python train.py --d_expert=112 --activation="geglu" --n_kv_head=5 --dataset="wikipedia_en"
Below are experts of layer 15 (counted from 0) of a mixture-of-experts language model. Rows are named router (the router's row for the expert), gate (a neuron's input weights, with its number), up (a neuron's input weights, with its number) and show model dimensions 0-79. Each number is 50 + 10 x the weight over its row's rms, rounded and kept within 0 to 99.
Before each expert's rows: "gets" lists some tokens that make up at least twice as much of what it gets as of all text. This comes from a sample of Wikipedia text that the model never trained on. Tokens count by the router's weight.

# expert 7
gets: " | ", ",", ": ", "% | ", ") | ", "% |"
router:48 50 54 56 35 48 62 63 47 37 39 46 50 65 62 56 42 56 25 67 45 42 55 39 56 35 51 58 34 46 39 44 39 48 44 49 52 53 54 64 53 51 49 43 61 35 43 56 59 52 50 57 56 50 70 53 52 50 55 80 57 35 64 53 42 59 36 34 48 50 60 59 48 41 61 54 37 52 59 40
gate0:56 48 28 36 50 62 43 47 46 44 42 62 34 50 52 48 50 51 47 53 49 59 41 56 67 43 34 56 68 44 62 62 43 58 43 59 47 64 59 74 37 43 62 48 49 38 50 59 32 43 62 49 61 52 37 54 52 64 45 55 53 48 55 68 44 44 55 60 50 64 38 43 46 46 46 26 62 38 38 51
up0:51 56 44 48 46 58 48 44 51 32 65 54 78 51 37 54 38 60 61 41 40 42 38 46 50 53 53 44 45 45 55 62 54 41 36 72 32 40 29 55 49 67 50 42 66 49 64 44 37 45 54 64 33 44 62 46 44 64 65 68 56 47 39 49 62 70 46 36 65 59 57 40 51 50 51 53 51 41 51 49
gate1:45 58 58 50 60 44 36 65 43 56 48 62 54 52 38 41 56 30 48 41 30 57 47 39 60 49 68 63 48 63 51 33 65 64 42 49 64 62 81 41 41 63 64 52 53 44 49 49 64 39 43 60 47 48 52 63 63 57 52 59 50 48 72 44 50 56 53 59 43 53 57 66 69 46 58 60 41 46 39 61
up1:45 54 21 38 59 44 33 55 52 26 55 47 40 53 60 43 35 48 58 44 42 43 60 59 69 57 35 41 59 50 45 40 66 33 45 54 45 53 53 55 29 51 49 50 45 39 69 61 40 56 48 64 51 49 54 58 54 50 47 42 58 39 44 33 40 51 36 56 57 27 57 52 39 52 43 50 31 49 57 38

# expert 14
gets: ".", "\n", "\n\n", " |", "==", ")."
router:44 47 56 46 65 34 36 42 51 69 44 36 23 59 37 47 45 49 50 45 47 45 45 48 60 42 46 40 48 46 70 46 50 45 34 54 58 53 50 51 52 63 54 49 51 50 55 64 64 50 39 51 64 51 52 40 57 29 39 40 47 62 61 61 42 61 45 33 61 28 29 38 49 48 60 56 35 76 55 50
gate0:40 59 48 41 46 65 64 79 66 55 54 39 43 65 68 52 26 56 34 55 41 59 41 41 48 50 49 49 36 56 51 48 62 49 42 55 50 46 39 62 31 45 46 30 37 64 30 54 64 62 59 53 69 37 53 41 43 68 54 64 52 57 45 61 54 43 55 56 44 46 56 42 38 50 56 34 59 36 68 47
up0:26 45 43 53 53 56 50 74 73 66 44 46 60 68 60 56 37 52 40 65 40 43 59 49 46 49 60 53 39 69 48 54 60 44 23 64 55 53 51 53 35 41 56 44 56 53 60 65 52 62 54 48 67 39 67 39 39 39 53 52 63 48 51 69 54 40 73 52 28 53 70 51 45 63 59 51 49 41 60 60
gate1:55 67 42 58 27 40 45 37 43 30 61 49 46 51 48 72 51 41 44 60 44 38 41 49 50 53 52 53 60 51 39 68 47 48 40 43 57 51 48 48 56 55 52 53 52 59 57 57 54 50 48 36 60 61 64 42 44 45 33 55 55 42 51 42 58 56 61 39 68 53 55 35 44 62 53 34 62 39 66 51
up1:63 56 50 52 27 58 40 34 50 39 41 54 64 44 40 61 58 44 57 43 39 39 54 57 45 44 57 53 60 49 55 56 45 55 48 56 45 53 42 36 75 45 53 38 37 51 65 50 56 47 71 31 52 62 63 45 51 51 48 69 30 55 45 40 58 46 52 42 56 53 39 35 33 58 48 48 49 44 57 42

# expert 4
gets: " and", " to", ", and", " or", ";", ","
router:56 47 44 61 52 51 43 64 48 61 54 35 32 48 42 55 69 59 47 60 51 38 66 39 49 47 59 51 48 50 67 45 52 60 66 43 42 47 45 47 52 46 47 59 40 62 55 57 44 67 49 53 39 44 57 35 63 61 39 47 39 47 56 61 54 60 55 64 48 45 48 54 62 46 50 48 49 65 47 65
gate0:47 43 58 26 71 43 47 44 48 57 62 55 39 53 30 47 47 48 56 39 34 43 53 40 35 51 62 48 47 56 40 43 46 29 51 52 65 54 62 34 53 46 53 44 60 42 53 43 54 53 51 58 46 51 42 54 21 65 51 53 44 51 54 32 50 45 51 41 64 35 57 47 53 25 52 52 43 52 38 37
up0:45 44 65 46 54 55 60 45 55 54 50 39 57 37 48 48 86 66 43 32 50 26 37 38 26 39 46 30 59 23 48 61 63 47 46 56 58 55 44 46 43 46 52 60 43 43 35 53 43 65 50 60 34 42 56 55 25 47 48 58 51 40 46 41 47 60 60 33 38 55 58 49 47 49 44 38 50 66 46 49
gate1:54 35 45 49 63 42 62 59 56 38 50 65 43 52 63 50 44 43 56 50 58 36 53 44 72 42 42 51 36 43 39 63 59 50 51 67 58 40 47 54 46 66 46 39 42 51 54 52 54 50 45 38 54 49 68 63 66 50 71 42 66 52 67 61 63 76 38 67 52 62 52 43 53 46 66 43 56 61 35 56
up1:48 55 53 54 50 47 57 67 46 47 74 60 48 37 48 48 63 54 67 53 58 59 33 50 45 40 52 53 63 41 47 46 43 43 66 52 48 63 29 67 20 41 59 38 39 53 34 52 40 52 26 58 61 50 48 42 37 47 61 38 50 54 50 53 64 70 43 46 61 61 49 54 55 39 31 44 54 52 46 41